{
  "experts_per_token": 2,
  "router_score": "sigmoid",
  "normalize_top_k": true,
  "routed_scale": 1.41,
  "num_key_value_heads": 2,
  "vocab_size": 32768,
  "norm": "rmsnorm",
  "rope_theta": 10000.0,
  "beta2": 0.99,
  "lr_head": 0.00673,
  "warmup_steps": 200,
  "train_tokens": 434600000
}
Below are experts of layer 6 (counted from 0) of a mixture-of-experts language model. Rows are named router (the router's row for the expert), down (a neuron's output weights, with its number) and show model dimensions 128-191. Each number is 128 + 32 x the weight over its row's rms, rounded and kept within 0 to 255. Numbers have three digits each.
After each expert's rows: "comes before" lists some tokens at least twice as common just after its tokens as in all text; "raises" lists some tokens whose logits its average output raises strongly, later layers aside. This comes from a sample of Wikipedia text that the model never trained on. Tokens count by the router's weight.

# expert 22
router:155081117136175109187163211077136131098128128089086125090109154171142075163155073134144138156098115159104176103145160155131113161099061153209120121158121126137070122080128137177115145136152130
down0:100118128147169139085201111119097103133094114121113107184138107206148138099092120198148148131164110115087127098163170127132144108134190172110100119134142081142149083131127121186120194154135144
down1:113157172147146145129180143121156132144095167153137130110096074170102117179071077046112121119200125182096122158121096139142079146136132121144082185144168135112062089125122178149126117104072130
down2:078188150157110181124182153143157147111144172139174165124115152158077107132057173146122068114141092180122128159169100144155151103093131129128146104149137087147138104093154170113096168162124148
down3:179117079106142196084139140141121158146116108089126101089110092158099106164160144113103119124164133165100109099136178097098132106107097129173137181134133157187102087091078093169109129118107085
down4:122163130104100166112120138116159139141185099131142130165049085110154150110144098104108086061080071139175099118139111135157126141169120185180129109158150164087182202117163155116126123051173105
down5:124094090117144118096142180104094151134165113155093122112160147118144097139094080107180084125139162108134107153121059115168117153190118101166145124137114076189121140107122181108154134129140078
down6:134100143164125177154094193121132163110138134173128146141128150189120157120104130090142133060111089121113153140134131170130126102134152129164140104156168137075144096118129162063093146066157149
down7:079176118109130156129131128115144177107141147161132112140128158118115090129126177144088082151179124140091170128127132074136151104086151125145172107119203116115144161119104129135124097079162134
down8:171136157144135096156148153131208181107144108115101133132096164125104094105095073149100148148085135125126149109138115106137073129079127174075167159146132180157125125154150153091110133143119153
down9:131122147147147087144184104176149159101097115119150150137134144106052148102095116090148171097087182133090087188153121078119156153147129111121135164108137116123110091131126082132152089137115191
down10:159157105093134120163149135100095137092157090097139132140104177136191164149097134167112146116134108103136113190127101105142164110139071121128104130128096114091069099146144195175188146162100127
down11:100146120189051148123098181145159112132151114171119114139136129103070159132112149133184145151175102161122136162146051117127141141119101168122132110128074158172109140175118150094131144163128104
down12:169108062111128109119093090118152181117135136137197071122140099090103141101208134113126131142164098151128154094156101134137143027130185151072130142081099080131131156135134113135134097104119146
down13:082068142135156151146195106081093138139122168163115094117201116120123087144193122116163113118184111143158066167171124160122155122117139160157110128114121134102167082081129180155105100220163110
down14:175106108107143141114093117122142107128176103121125088244160116169095182147146131132141054138094075128133161054128151112097116080138136180113137186149117103194171143190158081173151145115168110
down15:156094123073168140107206139117167135139121137079101135133102135119128089163070115136153177146143123177111076128102144166118138113116133138171094159101093107151072048116155087068109068109113145
down16:138118092111180103152086083105143121147116159067157130126087124082097151128144082138164103144092158189068095158148109159112081094107181134091166147074150147107107135146124128135201188114129086
down17:118126134174137143093095180135084181134141099077145084132121151155121154087101116157097165144128135182092109123098088147175098143102108173141154093139201072136096081129160173071143128096118091
down18:102101107143107164208120108108192149128119132113144135121120130102092117174145105137094177123070135158124112139174109171121154099150158120144142134169095149146139097163136190117126133176142160
down19:123124135159166123084192168144126113122130123178153168102110140165189093203149134133117113125149149130131081096124178183109175099096174148224072144134109149164074108078123147144094108098124083
comes before: " of", ",", " and", ".", " in", " to"
raises: ",", " and", " in", " (", " –", "."

# expert 11
router:131199099128167125119170131155069078128134143139155153149128123118102142124135177101143071090127140114153107150115126109086115128070140108136157132142149114166095121160121118120147156119153137
down0:092103107146110146132098087172118148156158082086170139152095097135161104095160137125083130100110134131157117148162094136131133107102161173133123142152149188137160133133175151137223095169137139
down1:160141107161103078174156096142100132090123166163118107097171144112192083167151129149071163070166103145170142124098106132128136108066138085142099175125110177067125113149129111127104094125107073
down2:097133162154124170094113150131102095137147107171197149123160146156076150139123133070156171105138165055140174112105103158093172096144175087155128139157068091115134137180139164145184118129094088
down3:118111085151141175098111137086101132137163138086125131150080114140108114156110137110136102129116074147101184117083117149048160107179123136088111133126131151075153108112115112106132168137104084
down4:154178181144071049192123081196099104126110050118130088176167121082187116113124136108152159102130095150120076128114096164118168203138134214142105102152095090135102099146147110149150130114125149
down5:111108120116088131072125201108136093147128122154109126148145118064161114148163181064164153074071136123140079085139088105105090143151119101149123128079113134089117078146077130149185154094137140
down6:134143174125138110162099176158126106178146152183142118137180119048157202146068074097082160156127118065147145082109154124137087120164138134094090103075141172127155147087115121148105120111171113
down7:127170134119149137144120133147134140107151144102082100092098126125136122139128101118093119128081090127132145162099163150102113122131120128143132153098130140110143126152114156121161147097078175
down8:166090070124141146149049128117113123201119141128163114114177133135122150141160130108106064193138107116178150164162125127130075100124095176075139149088138127163102188125106131064119124136143093
down9:105158162128148108116122102150098070099077139118081107082130084166202082177101119125149157124121065132063138162077131141173125140157166101123125132112074115112162064163187118137136150125079128
down10:138138112110102098105127180133151115158101154118103134133149134160131127183116112137123103118097155152105108119136128122139109170148121148126208088104086126151060160127097101132099123187147167
down11:138102071118103128113185130134134087205094098137164118113153126144142136130139062139134137059141111103125133147162128127185186086149151149186103124138082156174065148131113168115134134174178177
down12:169134180173104122125147185098164091146137174124104178126159108123147157082105139131100099131085110120167107107122207185132152159111087150147132173111137049086134130139138104104146117167126136
down13:138097127132033135106115099120144127170064165105143123123068152115121175104129123071112141154113127102048169033119138081103178104115128094140088175130133106165132118106134160155149161118108124
down14:089161120183157108140122134091140141137162089149143114111178132099152094123149119136168145154150134059176128128114120123100176186140110149142180134134140097116147107128114110130071098181128138
down15:099107075168121127167056052114064079120129129141171115143143055124163086164130111162094127143147186103115127132124154119151144102078072157144142100139179059095153162160137145152122155143110090
down16:154139050128179116135124152191092149161104140068131155157129109154087157173099169150133105092118140129156149094141113119143108104067141144101167054115163103087130106073165121099127140170139118
down17:155130119119134094154093128143127164088115126142125145110110212156102091121122123096178131093161112046198159121143181141154077101084159113121091134128118207166125164133117116116112099127174139
down18:111144125094077184075117161072124107135164145114155191144135130153129143087072194081162149134222135121158105076124121160131133090137110132099139126100128168144160086130158195124098109145116155
down19:151169100146162089138118118077108161071166108107105103143150151100171148128145098146162127103114089142139105137092169106142171204122115144123157101098144130071106133116131101118134082154037163
comes before: " the", " a", " to", " in", " by", " be"
raises: " a", " the", " an"

# expert 6
router:108087141120119150164168135088128137125069114084116148181124146118116118129139154090126151170136132103111144154076175151103107114213144135111098151169091142182176128149103151073124133117113080
down0:183178142109078156132149076156138139135116117099152145172102133097106151179108086018075103077118118049147140112079066092105130116247122068086083120160152103101132192140128101133153108191145078
down1:113137091115111141192121131048080158082192162071081185159175194100159116164176075121121118118130129105132119108098125047175097126159098163141127144129132146133119145128137092133099106096126133
down2:070105080165100120164151131123111153122125156106177173191146161092120100159119076163131160139153194105132158122084119108100128147166075129110115123166081108172054122089082135101118115077097123
down3:107129094110162113132130144153187095154147140127119152106100143107193103128133129103139116137127070178133084135083154138104153107140150148181149103110170169127150130112160158148118143117213094
down4:123054109090121168129121134123152134149146150113099133071133180119180149160118117148136123232103160134084156148107077109124092083107070147103099122148090119114141112123116175123098114128142092
down5:161137093090168114117170127116136128163117150142114121114122152083167103150133122167116137081116131092180109122107217111127066122098126104075141109110170121075162100173166148116094152113194108
down6:131174157095119123107139202106159146120117127158093166070134109106127125114066087116206090096141167157128108179109098148090186146123113163177089170146082098145048097099131173164085132081134160
down7:100082123156103130097125126116097158180097098141120152091108140161112176141119156170168132177132167104101131075092129097151174090173196157110112136158123165160143167155113128115087078140103085
down8:161156068128140101070173119087158138156164144119120139111085094121108101135151128152105065135115115150095092157146079086105193082157112123124161166100118105123151127108142072123104138118143085
down9:098164055145141092156187152167108085135135135082177126107128151160177164150069074120111131139125130100166110122131141128129140113084109166145132113125103117182165149127136108079126120120151090
down10:105178119147112093129147129131075133115086082203111076091186100060125059091156082126114115137140134073081144129135099122136160133134099095106094108150108167138131140176208135159078082122095108
down11:089105159082133150098107147162143150153098148095119146125113129124091132161133164162120133084157166166109186134134085034185130129121130121144079157125102147109100105132089115083122145110198138
down12:150097161144179090090098094104149198074090076151154128094139107178078121125143083121115073106076146103164074193075053149149115156092174141126067156111116101134152157148103097131098182164117120
down13:103103108091157152091142141145123151142115094053110140116177114121111169097145063132137119098143155100153160115140090087199099146156105101108113161115073185132154146082090167133090099179100106
down14:128149151101111180110104125126082172166095118167066120163098105165096141156132156135159062095075146180123101124135198139154162083107156110105122130128177166091127094198089151124126183110185086
down15:130138179139190096190143158135109130122123161186153104147086059137092117138147176091154136126107143127103113138159100105165152081105120092121129207119156148110130136118108120170083111099164095
down16:171153190105184144092115110136152120152111115135162119104118099115130113080140118166124145151093122093115181159085156157065140102143078109083110146174129130118159077121108131113153172101091154
down17:095120149140166151106080073143156130157137143097108120120138112135128077129070145105137158159151136139075193155120133152086116153111121107124166105126147094110176146102183141131143096099085120
down18:155129171141104206083116110127132134147084149165146165068123140087117196109120133155179098203113133118146133058096112170069110158147105146154147056113143137117090161124079120123146143065143105
down19:072121133092171127125145184116156093107176108132111178111127092113070118161117115114127111111115146155131131142136166128143141096198136113115139153134126152119130153127136105161154141172050168
comes before: " the", " a", " his", " The", "The", " an"
raises: " the", " a", " their", " his", " its", " an"

# expert 5
router:111134119164118162084180158135137134119098093174142145141147140084145164116186116134171131087163153119121145116121100124144082169127047122142161146132122081120108093164116104167126154149083150
down0:171096153138097154125171149157205121160122118097139147128153139152151151155090068162103119076127124181125118113126112154194097122143171115166099043140133129150142132153115090095069125177155128
down1:089206177153146156135161062126144117166101131196138111115169144142191086136139163163109152093129114166097140137174132079106145103132099132114097136153162087043142143072122113107160103142147164
down2:093088153112146182164063184171185102122113180157109192124109152107184118130098097174139132132089099105170170129109196172120163105107129155117134151124103177117105132128077126131148142117194119
down3:157108104146111116212107159139113177122165165132149135163127111079092140117175118137162086129115218124139137126163129135142113128149175082177160076150117096135152121114168131107178148172119138
down4:188173106167169110068118117181139124195148171127098078095122122136097103138164182162092132132072109119125138090108142116128125128108155114116102170076174182155119117149135155121094139086141051
down5:110121119141142146141183172151146086107134142156082171182114146181181164032155083104133093149140195123088179133159140151119165065126079137107100136148159139193080123188103132130080128152139117
down6:140141123164099149047117188156166123106123165146136057096086123155144180166129073122123137128174179144086074138100134123080075145103051071086157141186130097157038134135060081089105099091090145
down7:151108144177112124136112135090126084148100142178195093135128102102136117157148164131146104167134151146146074164095161116111132167115152124100153102081188120099141145142132123081103098128208113
down8:141083162079146119155127126133135068159180115068132051109126140140188176124097176103094140186103180157060151143111113143080186070121132136093119156160160136136143174071093113180174115193192145
down9:130151171143095107081122133121121174126117168146131142158136160182081164130158170119149121127104133090151104104148089122136110092124119112152170110118134087117118147099156146113099092225143116
down10:102130085120098138127091170144106166113126180118109123108197153143149128168121150092172157160117147125195137117123110138138112120103107128108164164109155155159120201152105138056151121124153126
down11:104138133134113067118121137205081153109137127098118198096155108153100135126193141135169146159144116060148116124155154114121138150139139147102072127169119120123108190118133158176137163149145097
down12:097141095185102118127141100169153131080159145125182179071117080114135108139131155168183133184146142139205097169138170157132116119137132098124054100065160037199167054062141160113132129054107107
down13:112132113144107131114159113083186113127150131091035096176161117128140145141114119111110119193077139162110189139128136127146122128131082110128126160150133146103091143152163053068144105127129089
down14:161140096136116095132140092104114183084121117139148181148168090168129120187145133161100124184117108120105197102096136092116106172114106068088174124115171151155141118130118186114127101159111103
down15:106043080112164124151161113082145171162108108131100128099114126084084113097115122114158115130154119151143120103148131081138154089123124117118091158071144063101129179121132127111114156115147137
down16:090140120105157059123096144183134071200058125130131145150148120132160166109138113162112123132097160174151130097092092160133129118106130139136127165154105165099139140218220074110090141095110142
down17:140170131111116132138156179142164101220138191102130159126122103077097097090064137065152085105110147161091153154171176119127145176128116103176130148159116139161099096101126140118125159117135104
down18:158115141112088117130147086091086121064082100101155138155114108144088134117123092154129137077149115142159122110067091105115091140152193121141115160163153127196102097137145162118111088094092102
down19:127108105116118130101129133073182124089108126140118127149143159059117060139104102165112125165117143098126151116087117149127095137055152127138112115148029101112122128145163146091056103182140139
comes before: " of", " in", " to", " as", " for", ".\n\n"
raises: ",", " in", " (", ".", ";", " of"

# expert 16
router:086123126128106144076129137113132157170036116096135152119134139161125129062116152159126148093142093115110143127075173130094135152141063140125108132152164190189117133138142202145087168135123087
down0:139147110183119121090159116126120084094158066141138107131093114116150089115153129125095156141174130085099115119143142171196140171102076121105139124118144097114133163117127152120141183136203122
down1:133128150146111157102160166115172064113134073167107158125158140140134102129103039181159119081145117160143163181086136115104061123166123128112177179130112148144130177126129146166136063141101114
down2:115114109147150155186184101102081142086197122056116122156117097117179092133143139159142131098164160147092115140089095102152156070112147166174100144140130157171170149108135101086149132191104109
down3:070143113162156095176150115143136156177103073115107104102149148107159113145168126126140117147067136107120116077107115117116148090102127102175108116171163156082170129077154117174130127114130108
down4:115149058094120146144119153125139168098073101114190145125131094145142143095146124080139152101144142147130140106139187138143089173134114137173167139112123114151089125151169135138114088152112175
down5:105120163175163121074160126120116107128072111145078100114150164161149075081190143136085163112152173076133129169155111129090120174114109067140146155167125174118127115106214122122117125105143139
down6:134130152109138126107091122102167128179168136163121054106136087178085125036129110130168087179152149092124085199132101114107159138145107083112095115143153164136187142120097157132186166139149087
down7:037132131103096132157108095103052106136100115064116085138128151107127136106113179127139163164128142122154163191124122159149160138124139055146091182150163104121084120064121135152124164153093159
down8:110110125154107134106156126110124176111133110104128125129106150111165128116147101128156158076056088089128164119061119183098104154093154043140151173123131127137100179113078142140155094046097129
down9:085053127097146107130096151136098086160141125113114120157113168151145142177163128118132136088080120121056150077127127150104110067133080116140090138175193103111161103117120187097102129087132149
down10:100160157128146168179184138181075093167120114087123165097134130151082132180140133138092135139164236134058145091113087067149185076066127136161153127125171117138116100159075078157109191115124165
down11:131146123153179102121122105176105108146068108139111151133110140146166089119220114123096173158155057159096111126123148080135060124181103168100138195147118146123140083133199133124186198138129100
down12:105080156099097105088104124060091153126130146136108209187136131112086126118102157093162117148062167099173122190132124159153081156106174105146135132072152236086131193098151147091159107139110125
down13:140088122108149125107114127178167127124115106134163116122090082134215157111073159146194166149112156081137099130126104124135189093100063135135166155112119151113150151164046143128125104103156145
down14:151108095162092149134167123087073146070167153144085140160096144141104141146134145127113131203121091109081163108120088115144078206084143172148153124078088163142108132128175149142112076133129149
down15:165177131122166146113180132104123118128107110108123073116100109124116132146155131158157076116148097164052136123144159138132160119140140178155136116153152150148128121075125142113147172109094093
down16:070090084102168137162119190183077128182054171165088153141137092128159124081180194132113164132153155091101115134161153159097128095161125115118161078093101160123092131149125132115130126132092141
down17:159099097160127113081174133162165111152099167180194179135139113114132142114077097167136127142092149079113112085167133141138087112146169114165064185090088103124138115205153132131136120155126140
down18:145153166156120125125104131151166117187111141176100201146118151161136127137156057111112119125136216167127101122150114150183070138148063070147124147164161154117088052145131123180187152126164110
down19:128067087153180114086148052126138142147164088128128150138111127134176146098156113102146147063151162192150114080140138130122144140150165090155133121065147101159132054105104156145110118122113099
comes before: ",", "\n", " (", ")", ";", "\n\n"
raises: ",", " and", " from", " (", " in", " of"

# expert 21
router:116166128094126116076152121157134105118126146049098087113120162125067099141117042145114081139124083126060146094143170082131139146117113150139109181124139063163104157134143175181132126119074095
down0:098141168164117140174148131085173123116115204166118138129182156104115105140128137125114142101100143119136175155138176142125112133154172128105156179119121172159159185196164127095145073145144105
down1:126120112118086127095116088120147130016115154083179100065129095134100159133148134100118074081106068131139110124062122095091126125120162128192093126093122137148096149116108124108121104090088133
down2:094079148103124143167076143084134156126097130156125117125160123121117115163154146173099127166155141108139165157130114140087090120170107121087085157197163137176133175128123126113161121134082084
down3:084108076144101131169126126140105135122165150141138091143087107129111125152151141159110146178122101188100095106189102075124068118198137092218136118104103116154115131163187084150150110117091137
down4:091090118071126104119113110077201117107137136125087075116098134138125111124142125083114191127099149105172150128127101109145131179124101090101116054133120209089183170136107098144111116086118106
down5:079147094162143119112154180113148106103108079082148115161142089171147081153116035131076116091027137145190162130119104148128156109090096175101109131160117086083128138100100115141124123127132143
down6:130124164222117157095151146142087106139127140168164150161129084132102066105122114111158106131167127196117147152147129130153135118168144131106137136143101120080123103078145140102064106137140134
down7:125052181126145126161114158170149106125101131169177133139190124180120136101126208128156178092128117088151123074128090186180108136131124139151073149127145221114131131146185142134109166129113122
down8:071139138128155113156112118159159165150116115154114107151140129115128125132171142131109107130164101141163213177072084114136098140148120147125133108138104116153106104145110129155080130191109115
down9:133100113159170107134112140090118165176146140143122100099103187122176148115204108087105176087093097157156106158081104113154108138128133121148127115128121101094137087087158119132145188095108110
down10:085105107117141144124138086105149099086159153124109114150153121124129103101154115182174133110128150160139129134072157159147182108089136119139150113159109117058175073107103169102154134183146179
down11:169189095117061096051090088124125105085131104121092108168142109141096088130116097143094041092180107127136133130144167061131139142110141140163111162112104059154133120086161143176129153109121150
down12:125092075119142171134161100105144127095101117131115106131139040087113105162120102141118158099143075118173148185153133110136155138098169115129095107105084116114108112167149164120081128121079112
down13:106114117127132179086092095055151135141131120167083152151112163155079125149144111125112130101097130197124115153062174175138100123137105153149141148176157133101145119117061149179095125067140114
down14:120179121131131129175120123134118161140126101073121090136089135060099136077150105112119174064097174154106106104138108101094072107113154128164111123128118130145115153142158110103100142084126104
down15:102118091134114131144120168125108113138139047091181170134174168131189199133127093117170116181149129064178199125124164123132112140151091144149144124149104175154194098118108128098138127144073177
down16:148149140154129104119195160150096098072187136167073101149174085122114160117172127124138126117127171151117116104155123144176136134097134146095135154103107047135068124130161101204163114099114086
down17:167166178170140126139108174139156133132125143107117143138082089203112075126118158140097073145114155222148128098142073092092060167139154148121108173122132149154144128123097120122077111148120104
down18:142126066149103143184127089138148100139174121142059088077108100125117114155128184152094146096128191186104074126152116160098132133104170126114128076128107136119131120200145157116117176140055142
down19:191122106085122173072114140093127033133131091107071117106172085114145146113083158078110146125150134149151112105097157112090158124099085102132090135117093129116126167177100146135152106102155154
comes before: " ", "5", "9", "8", "6", "0"
raises: " ", ",", ".\n\n", " the", " and", " to"

# expert 8
router:132031132119145072092105127158124152136117125118143117116145129140142117022133083110133128185125124135118049123133142125148101135120125125142112117099113051102154098118112135167098182103132115
down0:126127043131170139119116074137118162106105132123147106138188115109208229112148149154122107156113151107140105161159085110087098090099105119093162133160084166157161147090123142069128096095076147
down1:124153153172137100156128091162166098084128148132091101089148114104138111075138172112125120146141075157097165114200122104145160106177117150184107194125104155123165125138084146178121128129166157
down2:158135139110097157148148144145079111117115154123159191088134161115150148150106115149173089120180114123153128129144169131060090129132016170155149137138115143171083130143154139177077164073102194
down3:106113108168143143141127066112145106183219129172099139050182134138164130111092174116116099150152164154168179138134058133138119080124182125092152096138138140126134158141166085156130106138095078
down4:202101152106128102142111112051111108122085131220133092168151152124118146199098101132101155121118078090108123109134071138139113156153149168161161112144143148107156095106095087138166146166104146
down5:136194148138140086170171124163172159127169122136115114164082176107152122083141138080114148125128161164122143113133140171161085114185151092100131104131122105113047113103114138149142091126114109
down6:119127143110111137101111188154083135148136141102147142133124108132092081120111143127090112131117110135108127098080135118121106065101142113092090131086203110155156117171130185130189160160091131
down7:134107159122142116123126131087091144191194089169089140081079109103175078126106169150137127122122139135137133132075211124115077171191105161098174156126130096108176169113140131149090091128114180
down8:132099133057128166109121066162123091139132138130088143154165137081140114113083176099154177147137169093071144085104133165147161103119113110179084159166106144169152142167108158139193133107142151
down9:098137155128128138132138097141063120069182089125144155165134129204106142134115136107095127156088141136119122096140183149182156140076126116159145138122153118153193153099146150095124145125121110
down10:143145106140065136129092109112079154105110124164114142066110125076166149085116113130091057086114086150130112122141157170163215152071092170178108145139142170124131099153118161194119133074120174
down11:127128160166200155124147120154095125114190129165141172128095143114120127196078172181113160138188123152111145063077145157054190096172164145110116158093159118154114113128135116183114100099096103
down12:144135049127129081075141145078139097129102129168210159120138150178124112142182070142126107131173124108166189118189083149153171081166131139100123146167048139119169141129110123159114133097120106
down13:106117108124128127144076119125127123111124123099123076162113133108175149068122106144163137141119182172126100134133111094213137099085091129144127175157080098175146172129120129104128107140130128
down14:088155071087081159225104163089122107188180097087109159087144161098171140140151104110145153127099128099135136108096072112189127097149109094133161151138144179119140158192079126073128135182108163
down15:147135151190078141112162131116068182116103107140129154181104154142110112130141145107162170046193136157140110109165129084089107113126118210083117127143089097072144139094112176142125105126109104
down16:101085231120123105154106144155131168103191107164102139084136131132146097065096119138143123162155132120145138100167139158124137125138192151137174165125127158105077148098144145146169117191143099
down17:128122114084136121088207136144090123158070131075161143099143160133111130131106149110155099141152184132187139170152132076152113139171089138119098126189127061134149122101119086136165103124131124
down18:124089163157162134131104122122138149105128117141139141106111160127145124128099103134123142160158116162105116071153192133117124154072115066117080136141076102146110112179157116089161180177157191
down19:116080133167141133090144149088139095149111077131159164160112038171145113103145138122109122104126084104090089134210153113146151094113140149098101149104088113180190135105172176160165169124152097
comes before: " |", ".", "–", " |\n", ";", "th"
raises: ".", ",", "th", " years", "–", " –"

# expert 20
router:108133146120104097159130138126130160128073136126135159134112116119126133169145000112135124086110124145128123138124132147110131137162104126117133138123134104000125069120142120067122175184146147
down0:168115142194128111127149103159158103170091107145073141107143093117085130110117134154039164161129197122134099192041160149123111118171097065114191109154138080176119171170103110135212127073133128
down1:163131108112174100097166106207079092054136158146130071123153130068135147204125131153058167161178170113128108146108114128147077102126106123123072144114043134100120108124158141151042109150057132
down2:083129132147146137166105079138151123098174107157112129135144135146118159122127110161114133069141147205061097163118104078102176085131142129150162135117126119152079104089149164068158132148167145
down3:069161142165146137103119123157148169162109113126124150099114163090081140124099245145116125168122167108103120138127113148177159127133124182152101125151142078155139195176127116089106105091095110
down4:149140111165164130121113168118136083153099156124082109125165139115086105172079139153154147137141127162126142124135129099201151139094130137141136140187099130156122172118113116129138143060132086
down5:182112103118148103071099155108194121081132117128121118117106129161098116105169121069169095123125152156124179086128135139095143059147114113138162164101158088170177154123173178158104183152051103
down6:077084118177112112176122109079120101162125152109106178094174098170137132122163108126123128092126084146101087165167118147088126130152096138151154113088068093187076179142147046116110139136094190
down7:145082162155101136048151123137169080136120110149179111089123120137110089095174134066147133128128156164109090157123173153114092046118145139172099096143152137131105118101168128126152038153114141
down8:046121100051106134119166121158220157114122131118104106072097117162139160153185093152156143144130129088098087103116147136098118117094140160110092113124160205093125102102121127117186130128122161
down9:086162084139134156116139099060115144155113075196211105114157115134096114130106106113130118146098130135145090105090116105088173063076151124065116108156070093124086102143144096154150101112138122
down10:119120079129087071160144162100105119142130174187087109115128155101178151108106160137117079169090122049154112184084065120136086137214110117081090115203115133098229103162125074099112121170182084
down11:070119094141134127040077141112125093087104104108134094120103083178126133103078115075107135155160099174148164072150147149094182099109112173172127096103097149095146078115066104130142154109115138
down12:155112159117121147131141095132106143131125151114080088117169111131108161129142119119154133126121162127130094107099137134130170157132123133081137175106115133144146128115072111144153123195097146
down13:128143154165114099116107078118133169049102097162141152111129076117102106119123094194139147109117090176115047143131093121145106151159173139129122115140182086086145056166143161110117196214072120
down14:087085089111092149152109158159127126136120088152115129150068100147113128079146104133154185142135088143113100173121184157056170116136088168110156048101152133136153102074118100080099087154166162
down15:116153164134100122142090094151136123104123134128162135109161136175182118108115169186171160132143128075162144108151162072108098101134145142102118114127141137137163140100095167169110137109111164
down16:131154155105117139117156109170140068138119128144136141097165083108082141183135076187123103083138111181169081184130044066135123136105143181092102069094112120075098065128143135184122079157121115
down17:173088136123101156123129119131066115177102138139130134146101094089136146152162086106105078177107113116150137100147143092130171168129149130114151190202150167101144094127142077164080125090153057
down18:119074090150147140208120065149093100150134092084148117151135126068099088121112156080115126102166107211093107075122171198102139109114087090131081086110158092093127158107137127096111113131099109
down19:106120106084160145106105196111061118160137159136148154143122186108131145114097090140154132149170149163124126168213114124093173136134154155160121120139151134133127081081096157113118145157149080
comes before: "201", "1", "200", "0", "2", "199"
raises: "2", "3", "4", "50", "78", "22"

# expert 0
router:173144104141159083107056165146097166167146168159126107140090142107132109096122099103131176166163050122133095133195097137050088204136026179138111166081120061141185138154155126112082164130106101
down0:140157097129141185062140206125136112135149157162135169168071137218120127107121099161166101119166132108134087119088158082135118105107093129182116096181123160134099097125133130102079081140252119
down1:066127139118090120147104123053119096144129123087182151131146085150124126111177134089091087137144183119136103148175059135125104164144168084096108127137115137084078134144119097138155152118110075
down2:124091127149140138146116077123100115162138113182136109100114134168178108110122089147104108123125094132132146126110117109065157125194200133099107079120170117146110178200116172164116121102106135
down3:113147126130142079184159108149111154122139150102120133105092154114134109091141156081161108128117153191115167144152099100188128133089169146100129128096099144174107137123095084103131130128111185
down4:134086117070137121130190114064129099084164172125157125141094167152094108127090098146140122169161093153153138158101129100150154137096090144115151117120159064171128155172130208139076134143086138
down5:158114143087115132083132147139118128096120092139141140083109120188138184121101155161182141123075101130139091102105176196134113068108116146087118114108094095096120117170127166155090190129127164
down6:120137093156135147102093180196117141116141105176224127118154105149176093069123143122090095136168164094117178120196155116109115141102130172155178133096083064143115106146108110165113140127114114
down7:162076113158101099175147147099163114111135157126157092132129121118128104094173144161153131120064172137161143126109105127124169112047133130152123175104144125138086097127143124140109118122046137
down8:165123096113085123129130160111139132147113070089150138124170189181065095151114137115150148089135188165118137134129096192099170146096082109107057125111127106143127104098138130053144134162111110
down9:072117128141110142088120127131109142112117176131145117134147138094167161091153109131086128138086134088135118072129130124165087144146204098153121089112124138139133132133126120099188102160105135
down10:099131160183183075102134100131134151137135082125126089167139118105113204103113173090184129120149167093108162103134135079124101170181104151115166113187118117129216117131174162116109155092160068
down11:122148127131097103100111135054132090164149148110165111164171141125105103131142072110088086149176149105142154100152089092159149113120173096140095110108118126136097107191082075082112091095152113
down12:158099123173182133129170105141091096141098114092130123136156138106111113067173141132105150146111119042124108098120079085142125127169152119161142078103086128128155148119099116078208157125104159
down13:121103104103160124090078147097175122112123134158128172192152140166152118147164140154124154125104095127165133166171220177094132100148148123071101123159123138166157162164070202134124148133199170
down14:107080187129099147030145155103150109129118148159139156119118126125184100155117151116150131159138160085126119139063043169173079132099091047182102084092118188096109150097133085094145057108088129
down15:204160132114151078148129062163121136157116133146125158123178121116101131132109120095157073071188122140096152115173115097136096123161154106082116121151177110063229130080148140141151115152144182
down16:096132190123110167101157177121208195122118071160170089067100068122109102089133091124120172144171104111094112148113213116124143165134155101134122149118073222095171165101111165127148108141128159
down17:178143106125121069179074135162098137056076114112123058105086119120123091074125131155126169127126155171120138111154141128129130116156115188119229126205128144153064064141173119108136128183162111
down18:179188082178105117127151161139103193165147041174115125101099067123103162108123143148134144127103141135091124183116157153153144133080127200146095109135175108155101112127134173153183127129129130
down19:173114124093118163116161152077079126197126162131169093141139096111058140083098104144160119091126102114127074144182171099068114131178159119155122090121104147089106102128109110160104101172129169
comes before: ",", " (", "\n", "\"", "'s", "\n\n"
raises: " of", " (", ","